{"norm_eps": 1e-06, "beta1": 0.95, "beta2": 0.95, "train_tokens": 1066000000}
Below are experts of layer 4 (counted from 0) of a mixture-of-experts language model. Rows are named router (the router's row for the expert), gate (a neuron's input weights, with its number), up (a neuron's input weights, with its number) and show model dimensions 64-127. Each number is 500 + 25 x the weight over its row's rms, rounded and kept within 0 to 999. Numbers have three digits each.
Before each expert's rows: a language model's description of what the expert responds to; "comes after" lists some tokens at least twice as common just before its tokens as in all text. This comes from a sample of Wikipedia text that the model never trained on. Tokens count by the router's weight.

# expert 14
What it handles: Main verbs after subject
comes after: " to", " he", " and", " also", " who", " which"
router:532484486478472465518502472489512474532489538511480525480533530489517482506485493541510494456493514468476461485566473450504491503505545510498489482540469544527501498467488496578489478491506478
gate1:473485468472498495484506541474480461508507526446465497524475520505522501514512505516461498508532512496512485489563447498478535538494498499518507486482514489477470507505469495439538484467464475
up1:504475488463487506484527492546472514500486490535485484490456477448457484502444476489491440531485507478477522503472529508505545487519485535487467558514478524529525524506499512525439520486502542
gate2:494552444532512488540474508506478512489541536485438471478507498539457494430525503565515473500488509469496494548512525546509503524450491471525520482512512484476446526523537484517513520526454508
up2:510485471525524458514446499536445534460538541537450480502478495531514495439522491494512458475469510471495508509472530474534497496466513427446501530502505504477479518497522487459518521526509496
gate3:545486484519493518526501516481496485508485509506497560462543477439517506484526488470517523534514459521488471512538477498494504522497528550480493489479496493543514516463509511525496440475506450
up3:455470496534519478473521498525530504493512460484499501490510486513508538506473488489478510468533493486471509543446534510522496516487484482491543509500474581447467485492503472488511542545473543
gate4:528462468523478496512552483494480495513505523503492509532537452459488537498442474501498464483548525491501461515504501467529477480475468520482483506505479479494507504512531492492502524484513530
up4:470541513502491484460465508527461528484477488524518481489489499519523504541474510505509473526428512477515540481527503491489544545523552476503532519459540495490496510495501511481482500479479493
gate5:505516465509475513495500518507499525508519478507447511468506500479490552479515500472515478511490510545524488494485510519509504523557520509490501515511488483492528488463487480499514502501500493
up5:516490480514475496476525474492505523476510515472526504535469458486507468523486544525489526500489476477508515514514506504488479505425510476516502500507504530503469498501521503547511526544489476
gate6:473489515499489471473506543465444494469521519513490533501529445489476527509460497527515499499500450481530508476510515516521507498507544489541505484497508478495471453486505464528524479475435486
up6:574504542526499521538511490534487515487456470510492456493478520479532502504461509483501510496488536485461494472485479538497488506508458471487485512457480525456509539514479498473481504533500487
gate7:504460526491485525503525523532494482501528482452515507468526556499479457450534521523485497449487500498515479466449500523506470506495482519510565511496530500490517468497462463539541491505558491
up7:499475509504479500490499472496456473534483502538488517495481515516495501530490519502549496505476525517476489458547458501492538527485497496492477491501510468484493489534448510502414490518492497
gate8:508470526541504496533452449530526481463461511523513496528517528522442494544491483514506440501521520496495493485530519499512538499510476513499528507472544499487501508524498474505448534491469489
up8:491520507445527537400462518462482509499501476474498482489496502491526514543503484483481541500499489501514478488514503484551481479477513561522506517462499501501505537503542480485443460531527580
gate9:515461534504519488484492477481493506513456491494500451470474507476459482506492491524480493491486521496510466534473533471480477504480528470510505465505506504495467501551443503532535476489520498
up9:534441506530494516483478481457497528491500514496524499407507533493520500531519467515520504463492528488468537495490520465528465533509523479540507514468493533502474473489533484529473518485515470
gate10:512514501459553477484541542488509481526525493517490526499508525488496504424535520479524492496556523499505494477530493498499515549555523550503489466517513543523495540506505462532512468534507528
up10:495479485544451504469542489497528475518529470467502479530458497481504508466487481520513501473539462510502484507515523496476477504503507503499509508507490474486463465478531490505473501502541467
gate11:487508475484490525454533467518499468488559488512483550517497485478536540499481508520522480473495502518482519529506498489495470498522471519483492494470468497492538543478559466481497485486509506
up11:521499445462506540447496431524489446512533504504504498494524514495530545520478483488497497485487481512489521483493516496499493500485448520476507493483472535480497527460557435475517511492515495
gate12:517558514490507516510498555488472541491500473508517468505468465489509492513515489451517545459481528491493522487516533515490483492505525498467486481497500504545550538500498500485509510534481500
up12:506424502473530487478514485517547474483488517492478475481490543501515487526518477503516477479503509495512505479476495509530504509498491488479473508520508515488526492489512492479491485513531528
gate13:499491443500487472535487474513491545524526515497504574502490485543474493495480509512528537451440471473498539494530516513470497496533465471532545479478527481493479472465468486497519529484481468
up13:475484497509487507544493473551497538475507503495495544534486491510473494512469504487497507494482485449476510538510467487471495524524469484522480446488478476500464505460482466508501536476460464
gate14:506485502515454485526472499522489478495503522510493499476504479473499509507507497555458514501494482521476496527521487494489484493489504484499523491454487499488498492466500512528464487535489480
up14:485489519475477514492514513521490486492504497490462496515460467526492514539462478483506503551496545521495509473467543521478474490456512519570501500473518497480527470485472502486480471507482495
gate15:521486497550527447507509517497486500514476475508501513487479505449485501478522504511467480487505503525540497486505459525486482472527568482478469475463489510457490458505512513502526478509496457
up15:493516523525529542522491497521503538500470485518488466507472489484489508494508512531447498501534485506501510490504506474504473515507530466487503521481513513487466507493546450547490524533502490
gate16:506481492519540483530471471501488486475543509491488519540479506507516548473510514495495514506473466533506501469462478489480501504466499487510503522481509506526489488544505531525494491524472496
up16:506501477485514482528484465480473466496513483512494504475481484485478526539477473513476517491478534494441518507508513430522523484543491536496483494527503506509509440483514521530500514525493474
gate17:500465493484521495490552464509503503516501476464466502497498529483514529489438504485495510526474472497487494542499511477425503489499519511490550500498543491476497510523504476478498495515460474
up17:491534506488519506469465496510499483491490504500509547516508510504524530514495494450522520508546534454505472468492466488483494509496499504472509524500495522490463524490476479477493493467512515
gate18:475504473502510481540444506492503504493486461508472452503496517512473472492501468515505537499527461509464493501484514524483500512510490519466518515530469478468534482507510468507493506497507452
up18:497467483531489486559502489498519512507466466489494463494472540502488475488536462487518493501538505473478482542519480474543501497491464515480533507525490534481523489458496498502548509501480472
gate19:464477511483463506523549510559501478465501511475551484501525475449462492535503487524515513511500520477499478511533471527502525539452548530503536518477508521547453538507508498518500520503478550
up19:501513490482554473461497447402486531496488530568454521514487532553563510500509505459484486482510487533518523474479515510479478483536452490487511491494475488506489461493479496479525485496462482
gate20:483544517485526472481524515489480448526518467490534513539503493537491492527523500474497503499516468498473512513542473474536533549521505500478510514508495480501509475487535539499533474527493481
up20:499482492468475517514452521510494517519506474527482502503524496525526540477481481505512522506470468546490505476495506504474486490481514522471453514500516480536479488495506460453512513494529481
gate21:540510512554471501531487491487457545461486505509478511539491519528504454486519486514518523517522494464478465515498481507527505493473534515513506499498500517507468444484445497488541492477508534
up21:520528530527456535498501487496516523480536493483510524487466470532547468514495488478490476513487509490502485475496486527506515505506575489528500504476492473509529537445470502522514484493538524
gate22:489475472548533490511511521527555507494496489551548532475487505474485477502458509522509533530497523525488483482510538520506519477499490503527492474540481563493497499483490498510479474478481479
up22:488544499519499481544466500517497505488459478501490516470476468486473463490513476516517485505507459532494493496442484500514470525476517499531503498492457500499535505511411483502510509495514517
gate23:498467517498491484539478518492484504494521529496467467530490480507494508434505459520496534506493465479514552491512528516544515544442481487521480467484495484488521519532526503513514545541515457
up23:514527520567502510459505516496452530485515515472509483477491499503483497484485521486506448512474458499526464525495501478501522546547541509493518510511460513469482527501482497491516500491535538
gate24:510515540495526481480483499479492534545532481488559531464475515459475487526507508461473518515536502525510505511494495471499481463535508493495466485459522530491530488504510513489501464487510508
up24:492541515513523472453473505491469492490466484492475480531516534503518490527530530505494477507520476533493491475495495519465473533476488549515459506519430508478492511463503499501529489490477530
gate25:486542501470510498458468509504490506487486476532521492520517472528466509494446499516554513509520540512500510508543511479502480483460490522504531460486509537503482555507494473460470499480506514
up25:481468509502512539512512561507531469482530495470480479518487511481520536487446505461523440489527483483479479469499481533463505513503461503503477499539515514510513526531478536494540483480429491
gate26:499514490530508531500512499472470532493499501465432510517537476501504516487509532485545480499486505490510473529507515523512546482506529488463539501534507505520487503524484482492497504536486515
up26:493506524513474525516477519534515480498504494511502494498511497461512482496485497529489495479437479497475515475500486539537506522522479527511506503489463503508525459489491498518502529467480538
gate27:507486500492484466451461466461500429502501470470510495485463546528490478480492499499521538515487536480510551468453503513513455528486504486494477524501513482488512468466471486506500451502514514
up27:493526507477473466527512492481498506522517529443505506490504438518509470503507479509491503507495476495523505517522547508443532512521472509474520521528477540497537513495531484498492535520426451
gate28:498491491468450515513508534527512485481489545510517483485535441487463441498495463526491490498490488499500527537513489482541492527472511486498520518504598525496563522472512512520487499512506497
up28:517519472506496510507499500441505484491501512500493482506526478467481543501518505551538504477517484544491476531514505529491543496505529496453462510447476497523500490505461534509476531465524501
gate29:497487502538526510541537449477531517482519498507521481493514515485497492529514482501438473491504488499505504521479506468525502515509472546487500502517518506515510516502550469494495482454504516
up29:525498469512537482506532466476513493512526526499498511514504477477451485536507494497467477484491492524544529463497481466533508502497499540458519514519498483489515519489527489502500479449505504
gate30:508517525491514450504491491542509512493492500510471497510524529503491495453507517491469519518516551497506484492446495473499453551464515526531500471496492507483477506464527512473473472486504501
up30:480482491515565522481477543498523502500558486500483528529521505498477531500507504553502466483470494552495494492480546476484513490514502497485514508544504471547496519503486491498502499496504512
gate31:434500522488492478474546500476475520493517487531492466508527479521535495512482532476498492516497486465500492508506508502450465541484467492520525482476524532483495486489488492512502512534496502
up31:496499513509465521474536480491488487475519475527488488545535512501491542501488533505502503511490511497518515468499499509457523487472448484528488493461527488496474471513500473517520475498489512
gate32:500457507516471503476442526465496520486495536497496493509558528531488495493425454485521512549488500504497496467447506510464482527475504481492545487519512520502523483494518552528487442511499530
up32:490465497526471524461472492517498490487487490522536546539534472508521513489502539510480536501482543502523528487486501542464503510513457512522506500519547494449509502511476517474481448467514511
gate33:435465517457486503476510513477465493521509506504487484416484552503506503515449509514498515514509461522506466523502494478495511504482464493501488526484519508533518514497533494446548520499461454
up33:520502463439501500442489464491501513449482487486463472449424508513505472501492482491474551497526466494493493475552508507520494526508492496518518470510515529477472523508499518459520482474459487
gate34:494458511513513484501521513497482510469537446464463500477500496497523502475456533539504460484465524491493512508486490525509496501521510487490487523489539499477513540513510496492519521479464481
up34:478484548484497482514528523500496462499527462476502512500496501546495532486452480539486467507473554500481476519501484504483514481539501481511484493501508482497501536510496518520515513474456503
gate35:524507508510504486534463541571503507503499529499518480484498501474535459513466497509467493499472503508514487527486479509523503485495528512499498512470498538517512499519512536525492521508513497
up35:490472469515480490536509497498555483526506514474492505479466516528508544479489505519469528478486514492502523529486527506496478516491545498464480445510496507507481480508509502539516469516474441
gate36:467534495505511520508496475507505512477485535542444486472542453515477495479469482485546482498506473514490510502502547525466500517492453462478453475503455450501500463497477500499514491475514565
up36:514497501472468511518486484511477488453504510549516508488504499512500494518527482496541493474504446471508448469479487502508549529477517507513511478492512536469449522509528458462475533503526508
gate37:528501485437496498536506476489476472493550481504485484485511480454551500523505483472526508538488518502496454510547492464514502522501510483497475498514523469504449542522516492515482470550536531
up37:510518532531496496511490548475488485425473487520481521517520508512496539520510491436468505507503514495481505476481469471489461523500468518488523439471489500509559527486469564514470483493483483
gate38:521496468482527481490437503468505506532467510440506497495513526479516498485468523579550459488532499549516488446459495480473512518496447444475488532475481537504519483508502515524507505457500518
up38:523536475512542464472478517472491522517491502449485508512523534476514507515483535524508495512518510541517498493442497480464553537479481447482478517531492507527502485511500476501507487433510458
gate39:461514482551504537538479540461520462481464475493474442469496498477519486472489522503465504527507547476508513504539492465540467523514519515493500505485474517499547450481496508482533440520545535
up39:500507454492503518513505494506484499504489432458472548497501473518500499472464494486505443538521502448482487507473497497524494481521502512481491471529496467444543493490495464520525480473515517
gate40:524490484473503466459525551465501486479519488510548489499507470491519503521537478497483496488499516489462533522498476490471449514474485505522470517472506490493515556502524502471503487497476502
up40:492483511507530482524535506481515535475467477505496495498451453502468530515510476475527475475510485500496509516458507469505496485454492524482498520464521479492536520511505480499486483543490528
gate41:480479464521524485508458501496510479480487472502496483535499501525503487521483520503548483486547477493499528468521443488486513482441513514474524463505485530504491511545499497540481486496483511
up41:498488516502511512526495483519504511588506506485497526469492486467500499505505484525499485511572496473509514514534500503543503508463520516470501473436511525478494501504499455497492523482488486
gate42:527475443523467457520563508491443483517511520508523461539480505510499510515482513491497497536491492504520502465494465515466536514446474446503503508549487470485478530466494481580503479494484501
up42:515458484497483518527515500464482460539511528511508470505469483474474503480496512501539453473515474503516477457476492469489515481493499513507488453524498474506489488457480525545474476470501428
gate43:470492484525501536456525538519485478503541485441509484495540560508484487504498532502497501492486507490483466451493525481495516480494482485528498517502507496472478470489482547500488480521497513
up43:523523478497474536491493467496477505505538541518459437503466524502487477480489493501492523491544524493495515462488503486479509471487515516508504531440520535460503484485525495495545452526494523
gate44:499482477500504512490519493517545472490523480507481491503531468509485522469485509495539492491520494477551475526468468495472502501488501482503490515518544462517473484494537485476514535493544466
up44:549519517517520473471518520497497510525498498491468480501509484461512506536475544514506495530498520490488517548521451497483535482540505482501491530476499501523543540530524483451503497508490492
gate45:469534486496544497484543547513503538526506461503485426517486494516493460514513493508511503544450492471508528487512502482494516507521470497564497517490512478535516498537491441457513490493508483
up45:520501495466544505505503514521487491498525464545511464509477519506493464494506496518518479521451499452452474510524501488457501477478513480492491524505503504515461498506478463515542503501533482
gate46:512490502519486458529463492517518474521463490455491530485536506459501495519511510489514513472490520525485480510459453524509537514492474515487492513549487534506498472488532513502481529448454502
up46:498499489474498483525505510500524487460493473492535496493500528534487532511481449504469514521470514484480523427510508483511489461472500509522501490493497453516475530511481517487520514544544520
gate47:531493505497445486522585533508518515506496478504486516475493479494538504469480502513546487515537518507509549485441509532531503508527526483482479503545504493503507486493482499467482508503482542
up47:536524478552488472495473500479527474535536504485485486515540548501515477537447504515501518482448547505477486539491503463490471504549507504510540498537469547513477505495478498491519491488527474
gate48:519539475548516504476510469487498527511493519469477513493471431482487526521499493518518502510488480482495501501454506505526507493502503463480505463497505501510496523522525501532485443511512509
up48:519489517528453500488505519510500510518511472466494502506450446494499497509503479470546500495529501516464506498504475467517469483512490470503512523502509491431513537494513539502527479511520493
gate49:502500532520457519504525526503476503530454511515507476496536488506550520526521498532535438470481488519475502536485486496469510503494520513489447498512499492527482501467515485484501434453492478
up49:521442494514445506484450497501514493488501526468535488489487523462503509475520459490467498513478499536500497479496529467455483482535490537526471486458456496513507471439503516482438493505494484
gate50:506468474540499474542516504569495438473533515498476488529465500503488523468505513534493502503507520459509509502484498496549499518551533489496523506514497505468448472467488471525510498499525530
up50:536519497468559545476456512443539525498477439503511491486514475501498508528503485500505496510501488513514494494495498513526554477480514498496493499511495523494531492531522524524537500479466447
gate51:482494519480498475486509511530509478492493483473484510528579529487508497466445454517469488541513510476485496528471505513490523517466494501489504501523517495469504500496495540456480473479474537
up51:506487529488496514493480479528505538455482535459502489506472537531465499474517522470507521486460525510500493515516493489508444501489480467526545494483508502522535499506468503498487493548486486
gate52:534503488484495539484475495482526468474480490530508503538527539481508497479504489501487515467499498533534485481560484520568500491492475508545528498514503549520523451569466486489505439492470481
up52:508551520465541459468491505505513493528492521539474503473510572468535472510461474531446474530498538466493485473485488517486513514501505468475508505503468477476503489478530476513518533533518492
gate53:480493494578457500491506500477463488541485509519486514490522501501494494502552501482545455485440511494488508479542530490474528509517521519499521529537493511525514515438457496477493500523518506
up53:522495496449492500574470520488502484569505498512500491465499502496506534510481548524463517493535518507474487508476509482498539484447502482496508491495516470531492493538514543471541497520496494
gate54:498511530490535502508480528516479495536486493527480490528503554463510486521474532525491491515477499456515503519527487461428532513451510532494446501483510531536500509521479490535547495479545463
up54:459488513510505492487508525522498516531496469494471473491508558474500476527499520518525527507497512469523528553518452490481559505498489492530470517504485538555518475537487508461565509506536479
gate55:488513528454478515494499503529519468478497515493500523481498498501463466536504502530555448516502517507523525527492524491542503459544497466477516517519490532506528476497458506481472532474474518
up55:523489476537453534478511460479492482529491504521519445524479499496543517446520514499459505490494482518528536502480496480473482490459519564507457496466539472497498485516503469516537455517533472
gate56:511491508486468439508456517549507493512528497507485460532465510501495517494458494515457469485515481473498444536457519494503471492540548482502483484525510466548527491490495538499482539518508473
up56:508494473464497502506501498504513474463487462504535510478507480520507502502538539511496530538475512489501518469505545491527481508492497435499507528511462507469515456523484479490543526474518465
gate57:486493459530451518522484485537536504485473568487515534483510512468468474456481471486504499454496444490507494525535519551487494459487482507517491499508479513510493511488466509525490473477512500
up57:468507493519413503526506485543513496473491502526476531513526493506496499495500489470466453488545467487514476473532495516524492516473481525470508454496528488496524508494515482547494482530514500
gate58:525469509531496525528517518539508488542496514495472504473521498499529496480527478502475483509512510449506531477537465471530530505463479498468506476506522493524468477498461519472483531508495504
up58:514485490494502487459495423521486471510493488456522505502516508498458484474483539484485510516486445530486485503480522521475505474479431505502508486511489526490524539511519513544501486495482527
gate59:517490531517535526476467465518511465507519523468484498514526498445465511502515535551486488461531519512522520453504469528526475482525517520519433476503491498511484497485535497536462481495529487
up59:479506532561501511472513495511502495503494471478495493549492519431469521500519544533496565488512545488503530505543496467509529475437528481508455488518524532482545516489474489518442513565514489
gate60:439481480501448532514487471485472544515497498481520492495508498532509494483513561485560493487490500518529480521533558492523524490433548547473510487527530538479536526506490500492496503501503461
up60:432468518518472516492520493484469516543505467496506497529525483538485503564480529483533476510451477517522493527545546505535493509500515536464533495509502529513514536476517475485504506529451493
gate61:477478487502442523501457504512513505503466479491508484467426506475519541513474513489524522502508516475525543472514458510490464500488472482506488527483500517509492490477522498471501507510499506
up61:490475484478519494478508437540520456539495501490453483460509499504503478519508487492486487490533501478470476516530475471491499495510527492502524494483480546507493524581490483497486518558490460
gate62:488507469494531499524500490502483469479501477509466462500494476460478480510501467505476518501522483532498447432493536547520517493481493524485508543488523501487520505488493499497455501536459502
up62:525485488503510509512453504495501498488492452542474546536490478509484488473515498422493513481517491493471486473529521518495451524502482555448544551485492491500527521485462494508493495506496532
gate63:447507489488501498468497506484492518496527514508455502509516507472510500545507519516536500512507508485485466489467515476522516503493468578493481485474518510468509530489459461519515510513491465
up63:527502548480493499488468493478466494441498522551493523469528499462480469510538502482482527504467492509465481490500482466500472516467476444500501474510530498517499499521468467483506474518505465
gate64:511524510472506499499529508477479464490499493497500507514478519487523456475543518507505458478467529452512511521484492513531502481491491488515506524496466520476520483512547492527529494513481491
up64:508542552471497494539533472498472542532480503500502487468484535538486476468532513500511533491488539461542503480530508481552444472499487480522505495502476540482535532540524531519518458513488527
gate65:479475484515501526503451524509553473456510528519487492498482528531488491494539496496505513492521507479476495525533513491503459480512509489482508499500469467475494501509470487509523498506483507
up65:478513502490487490529477486524476486423511489489462494450489550529494459495528470506522512486532509502510457528550508508515524507488494496482497490476473493509523509508498496493501533536480513
gate66:504500497522515493527452499506526531449547498513506508508509514523528459486468496496492523486510514471527514506501523535513492522508458511498527513512501488502494503470504498496505485529486485
up66:535480456486526493478508506452534512483499464510533520498492529488517524508501508473508500501538542466486519530482519522521460486473472478499460533465521470482429458446497499517565496479488520
gate67:533519501542485503483535547522510499495473500456514482495495523502506554498497487544512509497562479444504502464478496539491523495462459515454521487517500539451497468497537485480495433511486573
up67:515534513494530445467459539496513476494498514518484554496463487522505528504511506511543452500495454487477473498487476523564517531485508523505481534504513575528501502538481527517489450494477497
gate68:508509502516488468506487518510512492486507469478515537490502488543496457485488511477514463548498482530488538513501524522530541475509508490515483504513497515490539493485487502464477513500521516
up68:513508529562484519488510447488480497522487527511496442487564494462471489475527505522566484507517514513521461466530450527466503493534493463534516486483499492487443529469557507509479526517479505
gate69:468482501453489489495485521483468464533546474504488460469511505517516514505474509511482516493493538473457512500509475471477475517508474445478492478521581526467495516546496503530478497503531486
up69:472502499506506467499502561509527502465484529472504496506474452443491492508524478511464492514504522511497491484478549493505515512515514574514486484505443518538508429494463503499524471491491528
gate70:497464521496502483502560533504533505497501461481504507477491519516540497528511529498486502486479502506482461547491450473492492528523515486535463520501514485495520579485497507504469543519482458
up70:510501529484493538505499480527514492454480487506503532518519553510471487521534538500523520512519468507488444494455495438503460517518535509499472472511489480547446523527498515520514538514513457
gate71:547470512474520479495465477543513470501508480497483498483512512471504525518523483507523497474514513450474468499545460456488535509544503502498526508523515525471518517537457506475528518550475482
up71:516525475488538549551503484517543432494522470503512495516507460486542484477487505492543526453525498485440480514530502524495526463517482546516531518550453487534499520471501540489513441491494435
gate72:506494461535503524493466476512471532500485479454453479517466511466503515487513497515503469513486561472485471511522520540488454510472506490483487513521439510484477516482508525527420536490535485
up72:488457519544496504534533493512523471479529535499483503508507467509537473487504544541512508523521490522508499515465521505528495534482485426522504511552485502468492466488511479507455524467462518
gate73:577486472501499538494504479488484494511451496503504493531448526486519551463499515522541490497501523462514515487477516522484497559520553422480483498477498522509480508506495487476498541482520477
up73:466528492528480426512504467465502517539589508481492498487494498527498493548508522541499508503484478564497462479523458499512512497489487517486516486514531510476532510540509481481504527519474508
gate74:563495504520492528524479524461477503565477527477504531477497498478502486476465522511482543464521552526498522513526539498536512454519483500499507523517558516537534438525533508544530501528471528
up74:509506516492499498513483475529527470448482491524510461513501522507497481507503489499453465546471508507521480499472481480482520547459507532500510521486479491466512538474498471490443524478528485
gate75:484461538453488501516461501528505463495533474481519472487514526516528442477537461533523503521460493482479500535495512520463497489530462477490497514497472485485477516495492513499525505495513493
up75:510502462516473493534508469519464486521520536485473540479455516457501556506477497500500473486520468512518513490477503487533459501507540533513458468489465477499486465508496472518509485473507482
gate76:512541484493482480514532530504490501529474504496501549527534525538519525455501489487498493531510550498514472514439519516492476508455456473468495504447517509492513473480518518460480509554491481
up76:459550483534535508497539526520531501527481514526459519509537496481564473510531476497528517474517539508518447492506514502524499484452511526493428510503536482492492491532487465505493518551493472
gate77:452507521476472485455534476514483511526444457531506522467481516489483489513511489469467483534494554476513465470477536528480524488485505543496480495474495490525504495492482486490504518495518525
up77:502481457504536506522481537517515505468538546450484469498541483499503497466493493531550490466492438497449541519505467478528519509540498488518497542537469491503511512540518516511503489503502426
gate78:492496489487498485512504459486535489519488559523500469490526491514502483536507491521520553462510517522474467504458484546534533499465522523522526467480491493495492463485486536462572526481495472
up78:470492502520511507519496468532525491537463528511486500522501507499473471531479511534541505479503546515508486495478497531525539493471511483526486445503492525466478479447480528459530507504514504
gate79:516479530509527466475469499502498520528511524511519473484491533507521515484505539515513548518514513467489493541498484456512509472513486484523492512489481526510445483487491508498465528477474463
up79:486524491473499518514518466525463492436508416500480559509530452498509471495491496508512439467496486497500504484503543525516500524453509513485526460529552502485536488505525476502495482531540528
gate80:487509502554538525517553499499505519514519478497521528464531521508460504549499477482497479521473464489487464462463521498500501485521506512495499513516508484499497461507503507562479498513508501
up80:513473507471470479486489497483495481481501508487505456529505499488565510440510519531485496488536525514507523537480498489524492556496498505493527511504482543487480506478508460434504512532481511
gate81:506487514513469514549498470512463498514485520506521489551493527500466526533502478533450506506518482521512526482482477515476501517501554530491495464478492502481488511493453479459457464487482521
up81:491470529487484485536496491513461507523485491503480543535494509479465464542519497500491519536460485460533497515494450483498527489491497486466499500455472539490493518523464435501524462477445465
gate82:471457506459516516475513500502479465503514487435484521471519510482485504496507499484460499511503461518516466483483504525493573469525488522512529490512524510491517519535504480460474508521507503
up82:492511534492483530543480469548508515522487495501498458502499529472476483541529477509484485482518518503555493518509528503523562495470536492518496508471551485535515488501506484489500496485467502
gate83:513479530470482508530514492438509482503454549471520439469474530478484476554532487506482526469491516462537518525487540512530482499538522455514521501520489499485458466513510504525508500488540479
up83:488461539514497492553513492483502595492453525484442463471531482541526520529497456512469504504470474487515484542507524511489545530504478478544472515524552507518485493528503509542535508509512505
gate84:483482498485491489463508519485473503500468520490520495528473484511543528518490486514507484502509512479513509520481492493525480467505532543566488505510533474496519510487530505519519511487556459
up84:493494538521530505524515516514476527515472519491458514519517521487502498463446484455483506476487489515468509517513402491511512487508534475476510565515485496494456513496513509504481490468484505
gate85:510522476491533529479472523547517488496432495522493516513566459491514510481507536540488507504452493499514454530498511472492466464482517536504535490488513486521502564442495518550482497470447502
up85:478504550504503505453508482512530508492553506466510441537447545508494502485535493482483506517525497470547497489470546536498512545459493460483470545485520461496472504520536521494509516486511502
gate86:508491490518489473446523475515496477530449527464497501523481510520506508528488496470522473498498508515535468504525461483510548452534516462504461547529483472484560483489532534538484463508487459
up86:477496507478461505529519502513451506512508510514500525503484484492512517505490523521493469494450534496526480514535512484507484441487484561511425504464482501501489508487506479533473457528556456
gate87:526531479506490492488482513487520516490492481472488509526505534454524498514507514470511500526551512461520522475496506549474508510488529504460458495521481472476540523471545523472455531483452507
up87:485495531478519529484538543530487485518480510487539508460463522531517536525470490508493507504481474486482491494459499486518530493476508504502537518535513523451482555508471522428547464533517481
gate88:485507493506503505460498478427498491479487462518527482465491507535507499459433510523511539507539473496509519467519493426457477497507502460529533471484492479495479511528511503509506544514504553
up88:539477512468512509567444479508465483464474501482532509537485453513486526479502472488504516488484497499514527528471474517512455495522477487492529530496518475460525500519497489510488475482492454
gate89:538516479496505527468541502523501481526553499480512522470497510502512520466476546476524531498524493468479445477548484547480518482517474513476529490523489506488473535498514474487488508538471497
up89:541478499471504498463515503520513509502534491487521511532494522481533549517470546484489504484475512481465472545538497519489517540473497453502488499523497505450516541500495503449489503518486491
gate90:514509479464538509543498506493449509530454489510493501519512496489483466467463506446516480503511500490516516469495514510484507570480520480488480460459522504510532517470512439505464472514471494
up90:512472497484516497526534515501446479476505534495509510479519490477508464509460474463459530445497454497532487499517487519484517530522498530517516468511540519524507513434522494517522479445489500
gate91:525520473498460503524470486532546494459487488518495506487524467498482469457502478427492480506495513474505534468510517472480518495509479497496514476534502508468510508520438531513504505510492558
up91:504502535519484486498490501531481498517496522463523499506494457494475514481519485472519504494489505506505517516465531516485513475517542473482499494499479520494461476499484472510547510449472522
gate92:457470506534452496531514499517484497472485486467510531504494481489524481509482496542478463496496497504522499524488491478521533517491477502477532529464522483505541516514555519512512487531461517
up92:521489546502492526494516486542504494463497464480502537490465519450488455498485501537527518448509482469477486525532498491504538507498521473493496507505554498518514529515505486511488489477488483
gate93:496514468546490515514501529524555495533541509497509513472499517531479548470527497521549486520510479529519513526466514500528503519516549496489509502542513474499481477518502505470539521487532486
up93:512506509511499516495495484522499516489500473510465533489512461499478421500487529505470530512495507487528539526534508510501530492510471493477498499497489471483518516540450501449492506503524495
gate94:482510485469516499469500456467464526494469456462466512508500526499476483502521517505463468523445551537512467493477492447508484484458513473505478456474519487527504515496490496505509577540478519
up94:493496468505487474515500470534503445474504566503518470531502508491524509460465524518497533515530477518484500472505526495478492498500495511523543509536503516482516473485516524509493456503485543
gate95:512509482489441497503501515517530523474514496449532514496538498529521506516494499560514510502504490529540531445527525509506506503526477513514540499507475473473525477459522512529500526480475515
up95:477495513500495500487537499552494498499491463529471456469486496528510489496471486462525469486511487457512491520512471517547518506491461511504512479486513522500508548479488537441518501505495482
gate96:556510492532455544545495522503527530547519486509491481479465543522501496497484472495541480490525486503473492489511498479482510494513496490490506507490505547481522486508468504487459509543481505
up96:470498499514506498488495503518505527529543415499458471480510506507518468526506507499542509526489515517501509523498529508529480483521526487463501479499447513488477502509522513489495518553504505
gate97:497520534506520507523486467487520529491475490487473470488473502475524540544538502508493536478532506495473504529497470476490476497477472493511505502527484507533497456524497503502504505471513496
up97:487569495498487520509496482501541533479482487480498468464476500457517529530523523496495534497477500515474506548501487520503464460513494473483520508529474557508506483514525511509509509469511512
gate98:507489480510519485474524509504488526462496471511549506494457488505497508517523530480506480483504518514482455535486507466535493511484471522503511547479438494523538523517485528485512535438516463
up98:489484516518505484526530441454489472506517488450446554475496492500494494467451481483513481500520502504525530480509511500508469484503510533487492501508480539499453497502535558502504491496517502
gate99:449572473523452478477498530493475517537487463499522509515482490525506506512467493516525539528511532513497455492484500486535475521521474492488470481518482512466546507501506530551528523510499532
up99:488501524449489488511510486545502446488476464504449473483538514438494494555528523508465511475475474494499509501465501489537513533510486470469531503515439495462514477499516503487513537460506475
gate100:516510504533487507516496515468486537470503486566507582554533465515489525509499499514503470453479458463499511488477481509499532501483466497511490490486476523522475483512507488494471510525542531
up100:483509476481509489503512473473483547515452486551477495480544557493497571556511488495519473493533559527501490473519535451516509536507489525506453511507440505466465499550516477509468497558555537
gate101:558516490497518489521522467552504460492512531490474506482515539459493517469510491520526502454490465474485518576542495499477475526538500501497493454501527523526467473524511478532549519523540514
up101:538484500521474492475543502507508504496510516510464538466498493470500526496512497514451492498481501503518487506474475491541470500503485489481512484472546547514529485506501543516525472470531510
gate102:464477487484494477488479511535515497467550491532442515496534466482528480500477505466502474499480474438472517500480496465504498495483530484520587534492494498492518507511471508470475444541524487
up102:484486514506444512458494491527484457523518515489516572481516520446518502508509521516477503495519506485491528476523509528506478448470457502507494479478524513480492497496462526529514495470502492